Below are experts of layer 9 (counted from 0) of a mixture-of-experts language model. Rows are named router (the router's row for the expert), gate (a neuron's input weights, with its number), up (a neuron's input weights, with its number), down (a neuron's output weights, with its number) and show model dimensions 64-127. Each number is 128 + 24 x the weight over its row's rms, rounded and kept within 0 to 255. Numbers have three digits each.
After each expert's rows: "comes before" lists some tokens at least twice as common just after its tokens as in all text. This comes from a sample of Wikipedia text that the model never trained on. Tokens count by the router's weight.

# expert 61
router:093121134133116134121123110166094170108140094141119145113157176118163141108086175115160122137123128107153119135105123111093154126144148090131168123110108112140122168097143159106149095154107122
gate0:116117080150143113119132131146111107090112131127158138096164153117124108153093139138103092114094137166120140144159132136101139157094115127118106120103168128128133134116186133128123131110138151
up0:118169168133136082135134126176119157117097132090139120065105134168128133109117117132103111130110165175092140136149148133104111122090106133134131121118128118140089160104110162136126129132106149
down0:154128132105131113156082144183139109138116120126096103144108105168100141135130094152144144116137129104110168097165125117122146151061149138097100131091102116127071126136106121132101096129096097
gate1:148088143118147101130128090105138152113109135157126091142115091149129143112155123177099131134079144157141087119139119139104141188136080185111087138169114115105130143121072137130111124100151108
up1:157115134133131124130102072138133165086123122142097134107151116155160124125158126143134169125096113123162085124110135107111148175152102110113128151154105088131126175110082160092142091115120112
down1:174136136159145155160082129127167104125126150115169113142150128138178126130158126126122107110148142145155147159136118157169130102091096138124120109119099140092113131164112095132172119155104127
gate2:129104118135137093103129142137181140124073096138142123125138125146122166141121146159152143151119155154141149171155155139145104147120147158139118150177144156134116154184160110187132092088133120
up2:139087146129126112147151127132123094181119172124138091139133093111084138108145125143137061107128105105129119090121133162102146101106099133150092098121111108076141095096095117085103150141128116
down2:141141174111132130139112115129113127116143151186162164146094155123133135164158140140159146146135101073117114109101121103137140152124095125136106153148083118106144121105173113143106152113082133
gate3:134114152124123113143153130144158117117122121118158156089147099124117099141113156169123115096093132129120128186108142134116113139176097099147111118128125110145151143117127141117105114103163144
up3:095111114126136117123126145107124116156118157131112074174087151131100159126142116133094101147138154150100162101135101150125131112066128190112101130163142144070135093150133088163115138126122115
down3:135108126149104161151156167140140144154153128168108143117110140145172091147095173124117129188124116141164117132122155134103130163153090097106114127116075122101132151135131163125127140132072144
gate4:131155097131123141093086097138121091104164140136140153151112141140138063127120120114131122122132127090092128126118117106167132119170098105140166146137149118143123122113106191132146097115128112
up4:151107106122101184143139159118126152108156107136110138165135115160133120147124132125101128130084115130136134163082197142135119168185141092125127136108115136097125155113095145132120204149123208
down4:168126140125117110133112128143141141124127119116139135142150183089181120107131127133128140158119118116131121100099112148141137142069129147139137142132076139102083157116107164143139128117156143
comes before: " the", " ", " New", " North", " South", " a"

# expert 42
router:168124172171135145169109142132090081166074149093126120149102107180097096145134128109161110118114115139096159116156125116143142146123127118134146122102112120095174124105147157114095164104140090
gate0:135166175128144149096089133151162139145119153146105135147152088150091130150117106143142136102126192136178126129140123120144118112122107146118142135115099111136127124096120110107121163104108073
up0:156108065131130132142135138089077139144128159127100145152155121114140111122097128131105148157145077159093144102124101144152135119143127109077112154159131139135104140167111119131125117110123147
down0:135142113157097156122121103126093133109110102101139117181131094173152127075111140095106141148135094114137126101113155124162121124107121111139139163165097131145131132127149138140124112127124107
gate1:121118113134125140132105115107148132125111097068126119124171107121097156151126123097138131165128129111158125111152127119109130142100144138151136164111120115101140130089173089112147112132131129
up1:138132097115113148096086137142142128120121102107134124096165123112128145164101170135126102158150132135168112154140108145116131110108144167149168175123100131142131134112077095124143128124120111
down1:127098146137133188125159150116169100166128107123131098135128124113123158132106149092154111116077154131093100111161143130100118133125097096136194151118132120164135133131112168176113116156175140
gate2:142111126116154116081108149148089161131144094112129115119150111123128157124112140106135084172158158152097133118158111139107140115128086117146139150136106130112153073119139137155094129069143085
up2:102108113125115159157157120084173131117119130157143132111123156099164138153143126152118154084103106100140101142088137119132127127142184152121112096133185130142119164125147090132166125191087159
down2:108115136095122096156098121144107136142149157135120141097140116155149150133109163130122102100127115133085150131116137104118158101136173151136077066131106134147130124157145107167123104142159076
gate3:171139077131152123173142159123148121166087132119132139098106154128169124190138162081129167121102100132122141139149104106105103154125130134131105139191147135104136137164145120126187145166101112
up3:117165147132132112107115162131124164131116153192109138109137132115089129125145116111147130118125114115120139123144128120109120133146120113143151114127111105137179065184166117112107119147120132
down3:146118159100179126139135162141094136140110142154091145135169108085143115194132119118191137127127150126122156171118120116153121150094108121124095149095121079133141102141100128117123101144127127
gate4:087100114128111106162136106115164089117161122123166137137105099146146130124121122077166122111123162137093141160105115128063138139121117091154103160098109119116130162159114156126158121166111113
up4:158115112103134122085120127171134158116117095114095106138167149104127152119146163174110129138156118099155102141128157139162130110094148205127128116171114137140106109135129101124114117130143117
down4:103109081124164122199134127076134054130148146121170125161099107144196111119166114071119136134121131151106134113133110141104129169139137091182119098115112121114140108139131153129121088132120135
comes before: "%", "0", ".", ",", " million", " years"

# expert 40
router:104097155118151148134108143097174122079136119116133158173096100153124113105138080106106140102140156102117090095109137155133088150168141105100115122126105117150119152115168129136098137131098143
gate0:132121120079131105086111101152127179118125169142092094123125120082090133127113139148111091139144158154109144098070114128141139080096096156134148125130176125153159138085125084124132151113137087
up0:127136129069146094109129111163161165081131149125091125155090130082086080127135121122131123115124162101122117103084162130168137138139106122082148145117107148148125142067119118103113175111110133
down0:137111122118176083158130134122092091108122146124130152119154124118098160177108073150097120090127165126138118108146091169114109123126105098134159150124118077131120110121097110107148107113143125
gate1:126158099094134071096136132089125149099111172155115149122132155123123129127105121124126134091123105123173114167104061108140186116110118153116112119170104148119119133117144122121099116120128156
up1:113113125186124140120115122138127115149143107115137097138159140131130150150120175158128085186139096136111169133169182175135109099096149141149129120138135126120112113148106120132115129142132113
down1:191105128077133143145114067102129144156135087137137101136130070154142143118177149139120112135144152120096159154141166129123148131133136122160153097150145123152129169114171121125122139101154143
gate2:075151093114110122092128081075136137099110110158117136098121100117130151166123115125136140156126107110110118142156186136125131119117111114086135118159116152133101150131104124137146142130143150
up2:160099141123148114192126148168123102138098138135123106153167164132124138115096175123143093109124101143119156143132080117112148124129148178195126133134130105075162088144114139129119099143125094
down2:141068132146097105145091129118158128131097101142102185158109142112137141091103162146090113076104159110105112125133111093119112117074085139130131106127157132143122104138107128106112078164117106
gate3:121128134067124125156158131099128176103085118118128155101127148146144124145134122128149127130096088124094147139137140110094127151149113117110120093131152114154158119103114175142120127183136168
up3:142149108144122111098119090144164103166132154151122093122129108142108146132132166154133105145129133156159161151097148141102157103101115129165111152114137124090162115146141097166143097107122102
down3:131126115124137094126129161104058169096138100176130113127135136099137082146132111155157160164129140147064101119130135084119092144117105130144121148139133148126116137146137077153094107156146118
gate4:151089137143123123111132129131171123145101159108135113130142139146149117126152127148133137089200125120146106091119163126111137142138144127123132098131111140106148132125131144115103138173137128
up4:142144098108116120160127113081107126110140134154125105125115140116121158148098163121128085135068104121130135123142082150161141078128096142140116125171141133159110125190107128145125137110136103
down4:106112109133112125103115085088121125116127093153082124159130141188107128140148157147131095118081118095047129137119129143098126144135128102104125077147123137170125142098172134137107101102153114
comes before: "|", " ", " US", " —", " Label", "|---|---|---|\n"

# expert 56
router:135109131119102122096118147141149103133167084078117119118136117115174123135145126145169160123109137130140106117149127109163161095083116166079090144112128127148083159098080173116117078153142138
gate0:136143133146138136153161134083142171135151094131149124107140115137121099107136124130153124108119150149092104147137113116109091168116122049133100102128096108127115094136182142137133122145160157
up0:160098094120095121093080133155119091114100137162142113151118141144131136156166141113090124173134070108139152128094152110144139093098138165154150135136172174084134156118107149116144134125085115
down0:162140118131150131122149127118118105136086094162137145126098142142144148124146165135103071127156121115113135124074142169123134165161144084103095111122155131134178145156169136107130150103089122
gate1:117107126139138170118119111140147153101101094141164140127140132127102110115099095144143116134107149143119074109132139101129109141158132113127120132083134057142109165138135140132155080121101142
up1:126159131153086087140149130118109083135177143120115125117113141156154153149131108143093137129141071167113153157142092157146117104110143156096131126129125141145117083136092117133142151129151128
down1:112134109118146148154139107097133150145064146145128094157113116138112169120138139121130135124150140123125114127112145139143112100140168140099139113139138130164176113105132134174107171195140139
gate2:089089147110080119122113120142085127177107124161116067120161134055105143150099178115119120127073117108146093121121140124141162107117175138107155102154148090125125129152133157139102077123120146
up2:103108119150109146121094129110148132123116119144135134133118125118116162123153133131098106136139127124145134173141150132111126112124105107134074111130189143111138138165107156146108110117124136
down2:110122124107112124112140174150156147085124138072100158126144121115109127114114087140169163134166135098153120155113119070152159130112115119170159168075120133091059160135117131101147087114137106
gate3:146152139125129100108103161144127131158140102113115095156145119137136133111119142155129126114128132134084159146149110141121096102122121104150102128138112165096111147084147113138150109119127129
up3:117139126128132118124139124142129116149151119127111124174117123117145116125130181131143107082167130159109151187128104151122120095142133104142135087148125144111134157133147093140142122128157133
down3:095117123142123128200129128131133195105148156071108127103152112086101100144117097101129183146134155143101114095107085057142161128127140138109127156120103089139094121105162104109141090125100115
gate4:111143127132188119150111114160122156172111096135129109143126088125141121121164100070078116128172120170136112120121159133137088120151152149129138139091130134139133108135155133115118127164114144
up4:103153158126177122128103120154110157136130103117131116111129074102151086138151080070105155100141124182158120097137150133163111117122151136133141142121135111147120100136166136108102155156114155
down4:119157133091122115115082165119107114130106121144154111140138104116096155069088149123140128096092151108084105163122129126187117158151132135158158155127141131111123144113149154109142130086144106
comes before: ";", ".", " (", "\n", " S", " B"

# expert 75
router:127104099155148114142136111128110130148131122112160130091116151124144126151172092146129103115118118157135110152135106144143181111147121158095121156122137141157117144108148155144160140164141167
gate0:161112120137076087152137119094112149150118175135109113132115161134107111109121110131098123165097148127108142066101128141133117106120135108120070142157105147134132095157128125120133133117155085
up0:167098107154120105136158166101094153155118156130101137126139183123070127103137107156105098133111119149093142072069147137138118118116142142129076139144107139134114105138153087142127156142164099
down0:120117156155115159110159125140092129127138103117140126125131166109104169153119127159107111132190145134120148140076138132145108108138145148117139120101185093133168121117137108136155125152154137
gate1:079122125122120116088107104153134132146094121129085132114122084156138101149144162151127135191146094133143127159117151111118145124114117128132154129133106147131118131140099142139146067126128129
up1:142132148110107156147137157107090100130116131144127118154149130111116168112099183099128122110140162116124139098119160142116107144118104111142100086105155109101154110133140114145092171103131107
down1:170089150120133135132143063103158159148133130152145104089133127097149152165132125134108163132121118156149127129161139106140142106088118133166118157163110110155151150134161117109150099134141101
gate2:132152116117118158161095119144082120161118174118134128117146119141161109125104142142097145105120121139106144142157082113122127138155208157127116163093106161163115107124137162181139095125126137
up2:104093133138172111109131113117151146145152087139122080135080113102083131081118097132148085129113168153176119135098177152118138116109082108115122113178171122105157116088143116076101180137112142
down2:118071110090098126108135171122129147057107133144117147123139100121147135160106135152145135136109139120132122153118101164077103124137165102140105080114113138143126113150127115163120128101148132
gate3:116120097133187155174137105115124095082118133169132140139107102116170116121139121090118135110113083115117113140147120112135117158143151141094134127152139099116132155139128129088140142154117113
up3:152115130136122120178142149181122114131141142138088109115102151096120100090124136090174186097131150153124135149105151127144131146118137124143111146111138113129156153116160127125102158133132144
down3:129148181163113072118130128142161117117104118145119119127155142144121145111130123107137150089149126107109140101061164125183169128104095132198134116154120112093146144096086133152117148134139140
gate4:162121090105150101124158141150140149131101109114119110138112133102170110141123188141136124130129180158119148181133122131102119142106132173081149133160114090117177126147122105106149149142096098
up4:155095108119177109092158122154131109120118094161135089130122165119176105165126152139160128092112181126153148166134110105129135148136120161093168157163125097154159124126161133120125133132134083
down4:107112117173160159185115133107131161124141100119127105144125112164065136113150109134144101070140121102121131149090137121123139159135103185153138126125115133115115100131122142148121153151087153
comes before: "9", "8", "7", "6", "0", "5"

# expert 66
router:090154136089128103156126097140123131166162165151092110117129137128117130117099123119133108099145144156108106168091115126119168152168133106137145092098097125111165150095133141126081129109155075
gate0:112117127124135100124120111128105113123117126095088131113139167083171111144134148113133125131097130147163097096165149143126127098125152139128135159181165127086108134125122141112171085132100158
up0:137110126147127159127157121101150143130103119134161097145163103167142107173140165155133126162137113140095155126131115136148127110102159133114132113134087144139107147147148119173113151150170101
down0:129143155129111115153111102123092153125099193144120116101132131106140107085097125117134115097147129123082135126128100095126108146117183088100112158078078202147151117144184149109128126129109165
gate1:111095126089138108140155173133165135129122122108197153093168113091158174122128207139137133148124095088128126115125131125091130159142143109155126160149102183140111169133146108143113102153122143
up1:116103099145135157112134113101121110104114102121081091146115081153141082115127128144119101158144182122129120137138124140144109118125175132105119071134153150108145101169161149122126161126163148
down1:129096154135143151126090089170097115151148107130100111153131138143110120107149125095136161126178144112119129150119133187161110137096114168110098111148095144129096127145091142153143134174141120
gate2:136150115126156124164075129121094143131145085164146114133104132161113145094122126098143112114149106136134140112153077105114130115089133093136119165121142142126125142149153104107093125125078121
up2:128147149144129148127118129102111158117097082075118114142126095134085177099122143109154088127134143091107128144173123139139124142091143102102126136156158130108131100160135119101108129136169127
down2:162137123144116132122116119142088151149182121174098124123144134096136136081127109133145063111150152155147129139091115105109131137184106079156117135121141155104101134130141149116132112180141155
gate3:119159161161117121145158150118139110153130164125107154158118105149088151127154109130085171125137097155121089134126134147123131185131105137084121112158102098157079136082103142139118132136128145
up3:164148181164102115142130140119104117148146164148108162157123097150121135104136109135125157114127096153084121129119076113160143194126102146079156109131085081155102130082151134147133125141139085
down3:118148123144131143111162117136164100182156110140110173103128165118146092113110135140124156152119123150107097100166137089144113147100114106088161156108075097130146145086155134122146123125097129
gate4:086141125121131145112130151112161120116126107136190111106160149152162154112083101136099089145148164094137095137144146130100140129117130112182143121132157141111147140106170143147141134089101107
up4:129111084122098090143141120128130130118108128110103133156109108109110105149177153153099185145141122160122169120129125140152111108141183159092123117148138136159147154161102122130114153149165174
down4:105136134157107140098125161140116111159101110135140105078119109169117127118191111079092151138124195132159112132133164136170140135137135138124177157132092106111097139150110136175109114088151133
comes before: " in", " on", " by", " at", " a", " as"

# expert 49
router:132116116115126136128125139106131123112154099139151147112155109105175131121085135162126127124113094100163125175178147117112115140118135152109130157138136100128106093143087184141153181135144110
gate0:105164173143150076116132139088110117144112130128147121119173137185120088145112118180073101111114137132147123173128119119119114143088122125123124112140171105130125127157141106129153145147105101
up0:121197160108128103152110141106113123130123127167132145114125140129140081129131127124094086130119155135141156149125095120117104093125156158141153111142143102122135146128143153128135158187084124
down0:101152126088167144131115144137185111141136118152102143113144088106165137094139145128115105141144130113119136143116132113117118135153151141110149124109143118138108131096071148137148144101107080
gate1:123154128152120086105104133096129116104137135127100124125120163081121101100121172096129101122106114104149101133154124128103124139143068128108150114110141117085149117159139127125108093121130133
up1:101088170146100108061154125126082122132143101075132126148142101121129147160110146126148152117121143088137103157148152154110069156117135136136127133147127101121100128127091142141110152141145128
down1:114126147091127124116155109118122108129116118110161090132149137138124138157169135134155108157115125150099141132128125110096167108140099123126132119165158119151124099152114085142133138079133126
gate2:123149174093113118128146168105126106155138133071112118102137063140107153136132124167128112143116118158132121125140094098107053131133129169208121126112123120137124129121113162115151165128060156
up2:124102130118119159135161170117125165137133115084093114124145095135105166146105120132119127117122114152127121090148157113091055146145123147195103135132125137134126113175096146140136180146096133
down2:132123088090115117122102181159126186159151113117112128144087078117099168086113146142105119142191147108132106150153130129137078109169105190135120137113112133146154135126150162143175114127140171
gate3:131137131126089146188140107149140155133113096127123114116132103126155121108101130143157151145168112140123097140170128139089115092142118115129151138158110127142114137158130139144153142157178135
up3:159141113109160143092131115086115138136110109143076089112129107117118141082098134133180136083105123120152126184115121123127127141053095104122111109110103133113158126150169075129086105095156138
down3:145167114107121151092141120109118144079172149120180095148147113105170116165101166178159119150116138101144115161155109122124101097162104138056135107134115140145103108159149103142124131094121121
gate4:123169168107141165104094131121088085106138140142143139127154151103163137112063153138140093114127118116151122140129151141137142127116117096103159109143139121104134104113133143100105094070159137
up4:101128162163165143177121111161104141126141112177163140108124168133156086085124094110109154110118106158115113110099135120145095110129146119090112099133116142169129116093108162178149132110147136
down4:174109115121143127103111141105134165121137114158122098104153158132103078123131169165135149101138153086148143141119152144119140118096107120098163119068162118053107108151127126135127080122110123
comes before: ",", "\n", " (", "us", "i", "ia"

# expert 76
router:133123125133070107171120091114128116155115135144122114129103124130118125131096128097150097086104127167107132181127133119089140116120133151138133152108097095114187094087130113141102147111164091
gate0:131110138140145189151150114122133125132102140119121149117127138149142139150118111116126123120138112165167160151159110130120148113089086090115179138140117117120129133150140142143133161163147115
up0:151135124109137120109103164093126161086108119161149096150117111091105141127097142146132162135123099066092144088119149131107133149134154141156101103115132151131159095132161121105125082097113134
down0:135109145147094101114141141119111129163143134137111128135158120142128119132116149121091130146172095103121105108121143123119121126117135107117128095139124110150115150098130132128109130141142162
gate1:113101119134090152143106099083101137134118097107174123150137104118125176082124128110143092132129152141075163143132074127132139119102173140136135124150182132103155094118158120086083093117119100
up1:115136114124161103097164145171127123113124153124094140114137169122107102167137152161090123140147093114153119092108158140130104126132088119120122140132073143140091146158127146153164133138155183
down1:104129102138113131144140135110112096139110167145147123151112153160105183155131136111119179141110116146101112141134120173112106171144108118067130170118098163129108109094149091154167115136080120
gate2:162101097125152089100088121142142130123136143142133089118135130108124162148152166131122125137121140121174152100158132111136132175120113170137146115139127105088143087173132155107110095157098133
up2:169107117152142072121071105175120123130114153119142098130100114152148139123136139111107109089122158168115125080162140105187111162105120151146145118140139079106122086129108134131120131101082092
down2:129123133176160136110131092144122095130104143116135148157149147104158128141125103126140118119155178144095096166103134126175104153097120126122102125115117113080128118155044123156106140140121128
gate3:086108140129081109135156120137159156103144114121136130138124106105203089092109139129139134128124135135124130132144110114123132144141177121132154115108113111090106122155148173135120108104130123
up3:099086144118105120139162134115147137116149130163134154128102127095163109094095111120152137119112067125117122144143095109135134171130148136142160100099092108122115151132173175125108098108120096
down3:124144138133078116170149112128130148075138143118130147091086142081145057142120108116137162099127145114186132111121130067156144122087128150085144097157122101086114135080119121101115142150128119
gate4:157156128109143094140131099104144141144113170110112118109151094142135119136098108131135146120125076139099132091132127120160136110123104158125101133106147083132127142130115148132138159101132099
up4:139141098151113094139141129118085120124081148113145100104154131137147121121151139117125127132137132102138149091149101109094092108145145121166097106138144110090124153114119160102165136115162083
down4:122137125132109105103149087129124141120166108167110125121096125104153118114097108120132111078120154159107110135112129122119120131095143165147127142094193113140084117120117154098158132121160090
comes before: " by", " in", ".", " to", ",", " as"

# expert 69
router:124152151095106124102144131124105101150157138148172124110083112162118140124116114129138146077113119121148137120139137133172076121088130147106131115152131096137094087083110149145126113135141090
gate0:166115154153146120145092144161101115154110141125171150149105108140134097111141177113131116114093115088151112105062160127143084154148130153123086166167080140123107146104177095139129138084100108
up0:147122170140169121147073158160116099156081132139177158165084099127113117100131162105142112108087130090155120098056166139128100156141118168124104169165082134126117128115168102139130131099101124
down0:089141151107164135123126107095103116094117123114133162102117106120124114129103137129126138144118093091128137114082110097156118146133121165112162125131128135100096147113135091120145127140129115
gate1:141126170118104100097125118142116091103134142112149146136139114144159113142152113127121147161135125123129085137158163146142100129109148099170106059183127127119124144097152116158090122141147121
up1:139145178113101133084127134111105144080132152157127112150159129116168110130110121113105136134134115089137103122160138146108118122127130126141114076157122149136133159104128147181084129113168129
down1:150149132136127139102084101135132123090107136129134153133123103129112090128151134127104167126108099127139124126137096102099113153121120126145099127131111138144091100186154110148158124127112118
gate2:131162103143141108119106150136098160125169096111112110114124079149103142121091138150137138136107143144132150147142154109129161119104156145136145130119122139098107129081107145200112144111078113
up2:150137159152138113142097103115152118139101156133120143135137172116181091127165093110105142115134147174158156113154113135114119136142095153142095154128108119141124133184143127103147177101138115
down2:122089089081123105114121131110106107123131083165134150125106129145105132168103164170133088135140126129133107086103158132139172116096129110101128106146145126109185142101090096164086110088177116
gate3:145139135124143106145122144128129095105111151154100110182114126084134160159157124170111128129115123068112134102121083151144119085170113119117137051144159139151113127124151142104153114133154138
up3:129155137119122126112107123120114104143155129138138098131098103107107150146139134151146132095094137108138139096126113143154110112107114104100156061134170105161107104076169143097150123114139115
down3:134117158122153151169094100120120112104127154126138126143123146114123119181145103101131098139148125134129120111121113139112149104158123113121132117112172112083160100157167099136096107133113092
gate4:141134139123095143087162141150114161183115118124128128154098187156080105164140111142126147088137123125155155178177141127147153107110139155148111143128147129098108116099108152129100090118096109
up4:131153099171120096120099159114170123143161165153145130161106194118140135116135070123083121115172105119126135140143124118112109189149147142159117115092108156113146135132172136097124120126080114
down4:145139144144091127110155158161084141128132107108096181121131153144094118129104112113125162153137134086106114163076109166159135088145142123105155107120069088122095125140124125148088118133112141
comes before: "\n", "\n\n", " (", ",", " =\n\n", ".\n"

# expert 67
router:155146102135122111161163148099137121105121154139161121149112162136153120156139126135089164133134110154121160079138151130156150087127098113077127150128156146135102092148087142174128147145126095
gate0:132124096155135165162103125148136101122094157158128118120081115142150144145148134108141150106127106185129151044160119123136119105129136139099117136142124118080104109157105130149165130103171120
up0:109137115126123164150088125154086083158093176179085133109125173144177088147136155137113132162164144133132135078163135153112098141122132134131111101108104108108117109171118138152139116118145111
down0:127133108128112112123096125106123132124187147138144096144140101129155117144142101176166121110163094158139167122139175085104081129120140102127114141125099153109118171088125158089120103120117098
gate1:093118124085127115165112129143134179113129119109099125109135139107131125105139166107129097162123152121065137140101143117132143107156104109161125147121152167116170111140149108129094098101130128
up1:134114101109119125156096151149095161112158137115092104117114136116142094094116140141111128163109132112096152130152136093125161106117084116105124170116144167120119097124120140137096125102079093
down1:101137097103162089141109160120144135099088142121147157101101117104120139097155165138144130156118134113158096125117160121131134150140131140093119123088135157147183115183115126136143118102151119
gate2:107155164135098135121120093165171131096093113120141070112136198089104148153130123044129141100104142142141135114112189123128122110122123155143112149136100139143134135095106129169120137151119160
up2:150164138125139135148108118154128135109090117107099132081112164060101111158141114117110152120131114154122146131118125085146169127159113147118138160132068116131119169103111122147140157114107143
down2:139131104103124052154121115144130085115096079181125133130128165126167125114098127099121119142081129159132116124103140112076089134149103099122132136162090120131134113125137152163105153146110151
gate3:080160122086137141090092180135188150102138135145104151114185160182155153105123123199121142122116197111134136132129133146155120138146120120112162108106099145119161163121130155091138108101159133
up3:092141099102116114110096155136186127104121147131103142130184147151158139095137113189115145144143180118157120120130123133166141131131113110072140122097130165138141135136121164118139124089120102
down3:129072110172128109127092120095122096120129120109104150131093140136135140132149071103090137143128112130149114111130116123144145129160128135118154132124120086068045112153119108108158088174145125
gate4:171101135093119128184114168116108171129152115105150137098130176085160062116113150089099125157110078132109123112081140113108131121125138156181133143126107132100138112144122096150109104124121129
up4:139100120078129148166140161105105135120154156116155106113141134104167109125118117096118146178129114155108134094101142115126159092100103127160155139125154131102126094110100117136122126070114107
down4:071123100127188135114116096102138158112106126155143152085121071151152140137118124134128131111109128122097113114136175085145131179092140146117159106122120143145118174135130132125122142114182071
comes before: ",", "'s", " (", " and", "ers", "'"

# expert 11
router:110131141122130129174114141140119119174176121117114144120115159146135121113088148134129126112145119156124131137131133114123133106084098125120109140136101115138095124131118163135123167164111108
gate0:102133131158142160100122132128097151110145080068109128099137110122160114131095170164100083155088149146059132109141196145107116083138132089114110148154125103136123126108133096139099135148103148
up0:091088133130171167113147097139110103131120078056130111139176149102116163118121131148099141101129114141136173090159142110083146111135158122118136169146083142112124144120112097087141123171119107
down0:119115106127113130105137081129116161108130139114140108105110176168109112109117168140073149116095090134085131113128146165081107136132104130109145177112082156122114106139149124163145106181126112
gate1:149124117147097118150120122122120093127111144100124086100137096161137100112146117151131104107078140116109090130110160145124098129124122099099134139116140115131121089173164160128108115159108161
up1:124110124140168122104121128139158152090108121171137097136146123121129178142131157121126109125123114092156150116096151169126148164161157122153152097160148148103155144109115081155088120095151139
down1:147157124110094100131170113112126121147163152126139113116150153087101146125101086142093173089128166151131120136135104116187162138142109173102112129124174111117118106124095114117107138126107091
gate2:139124124120112107164158179152171110124122103153161142110151136148104097151079177098169109121133134122115102128137106110152111102134148119173156109128090138116121141147144135135153101161136136
up2:116120129126149142071090107090102167116114126096080109165116116088142151126190116177084141159130113124129154146106149144087135117132143144079088137113179132138140141117112112111109127121138130
down2:176115144151142115092148163119093161169119096123096046122170177150115088165123134103143114102136127124171144117115102120110118104116137120167136167139116113139114133122131153159159134122182131
gate3:110131139133156144148143141119092150148111134117114175144110154144107120081089081103147111115136095088140132145117099126141126147143107065114130122126102151117123099136123168075130124133130137
up3:112109126154117104119079126121153110112126143123096076109153113103130121136127172129063117143137160184118140112150153136090164089113125166139111146129138118146122151088136102160118144113124136
down3:144123142142167132138113154173115118096119110124163122147141141101138121152084147153106166163143161137131155124144144162119094129117150111116106142085125121123113159138134141145171105128142169
gate4:095146087137108145125069143127196130117120116139123156164143123094147117169104166174154141156091106135135105150170152109138149130139137165150134128133116141135130142138149117177119134102127113
up4:151131147091150110145168135140043163115123125111143116105095116172131126059134100078115094102157129101119127137058102158119126132117143068129106122097148138133129102137135124103111099139134155
down4:103123108113145150105117115102154132165101130128127100134142130146133130164149108142132117127072127126079130181106139082146143159146134097107172100150110137121162098089155094160118129087120127
comes before: ",", ".", " and", ".\n\n", " in", " ("

# expert 1
router:135148117104116112130090095126147084160132128163101116129094118132155113078141118156090168079094142149150158114155136096129144163114112161090117166080118114125147132138153117134160131118117125
gate0:153159125161145078143139137153138129119126160130117172137126158126153106121121112107126140107089107146118197165146109103143136167144142114164135108130107173148117125115124063129124118075104139
up0:141140150122143063142124097118099103164081168130101152150134092104190112114155103126138123116107160144126175127144092142125081140157090091174136133138115102134133176155098119122145156075091124
down0:129157175140119132086111082105093157120131105125111152096157099124174097138130164112090104145094132118108197149110125128167129122119098138147128181110139134115121186161111169157111121130091160
gate1:110130103167081120121149118150112135133172153165148116133124132191133121173133147121123128141111104129110139134151128113119151120146129139110146110178113132130122116148117143126129140104104147
up1:108109127136115135122158147131132151089150125096146117146163138137102127123129148124133118174154140119114117124087159156095136082130139109122128134140160153124130120115106147140100113156140122
down1:114161128112148134127126134139154155141118101130110145111081110103153121110118096107133138114147168108142118083167120171140128136119092109132111104090138131129107160175139064084133124115115125
gate2:105145116098125133128136123156126173126142139154119169144132107150120133159125117151160139150123125147101128128131148100128148075096118112136175123128148132110184134077111102127148147149103125
up2:096097123126140143103131127135154159116115132176131129147136123159113156131152137162157130134114154138147101139159149129117148101118098135121145156147147115086150126106097108124120141154088117
down2:102093113163096126144141116155097108141141165166120121118115131124160105106110141119116126135109135136094122138111114132059124106156145098129154131114167113153119094103111128127127147130117115
gate3:149124120182123131165137116105097111128078134158162112090102134152128122145107140087133150100090136130131147110136091130117097131144112134172101117139139111079150075148123148143127127068135163
up3:113108163070145128116141145137138171136142126084122155142172134096122152118133139177158101165172104124134100142106135136146136105066151105119148098168131136186118173110136113132120144170145113
down3:147126138159116142090144142134103150119114117124163176119121153128147129153118118096109116139150117134113094131192079136127175096148138121148125123144132145140031131126148118122115109151158108
gate4:116133143114142148150124147150149104113127093122091132140151131096097124101153117139087146157106130136115116093114140143157145121092111128078144119115135146144126157152143117124132109095117136
up4:156109091152135110134144103130105167104152131125126102125121128181166149146125131067139099110141142137118136154136165128092141135122154106147104120111113125115105111097105129086119124148143126
down4:136139134107141115125121140099162095141116130098156102116107125141136141104120132131189142137113161160155074139100165133128125129132103073069110120134143119136172119121169108163141106099142141
comes before: "\"", "\",", "\".", ".\"", "\"\n", "\".\n\n"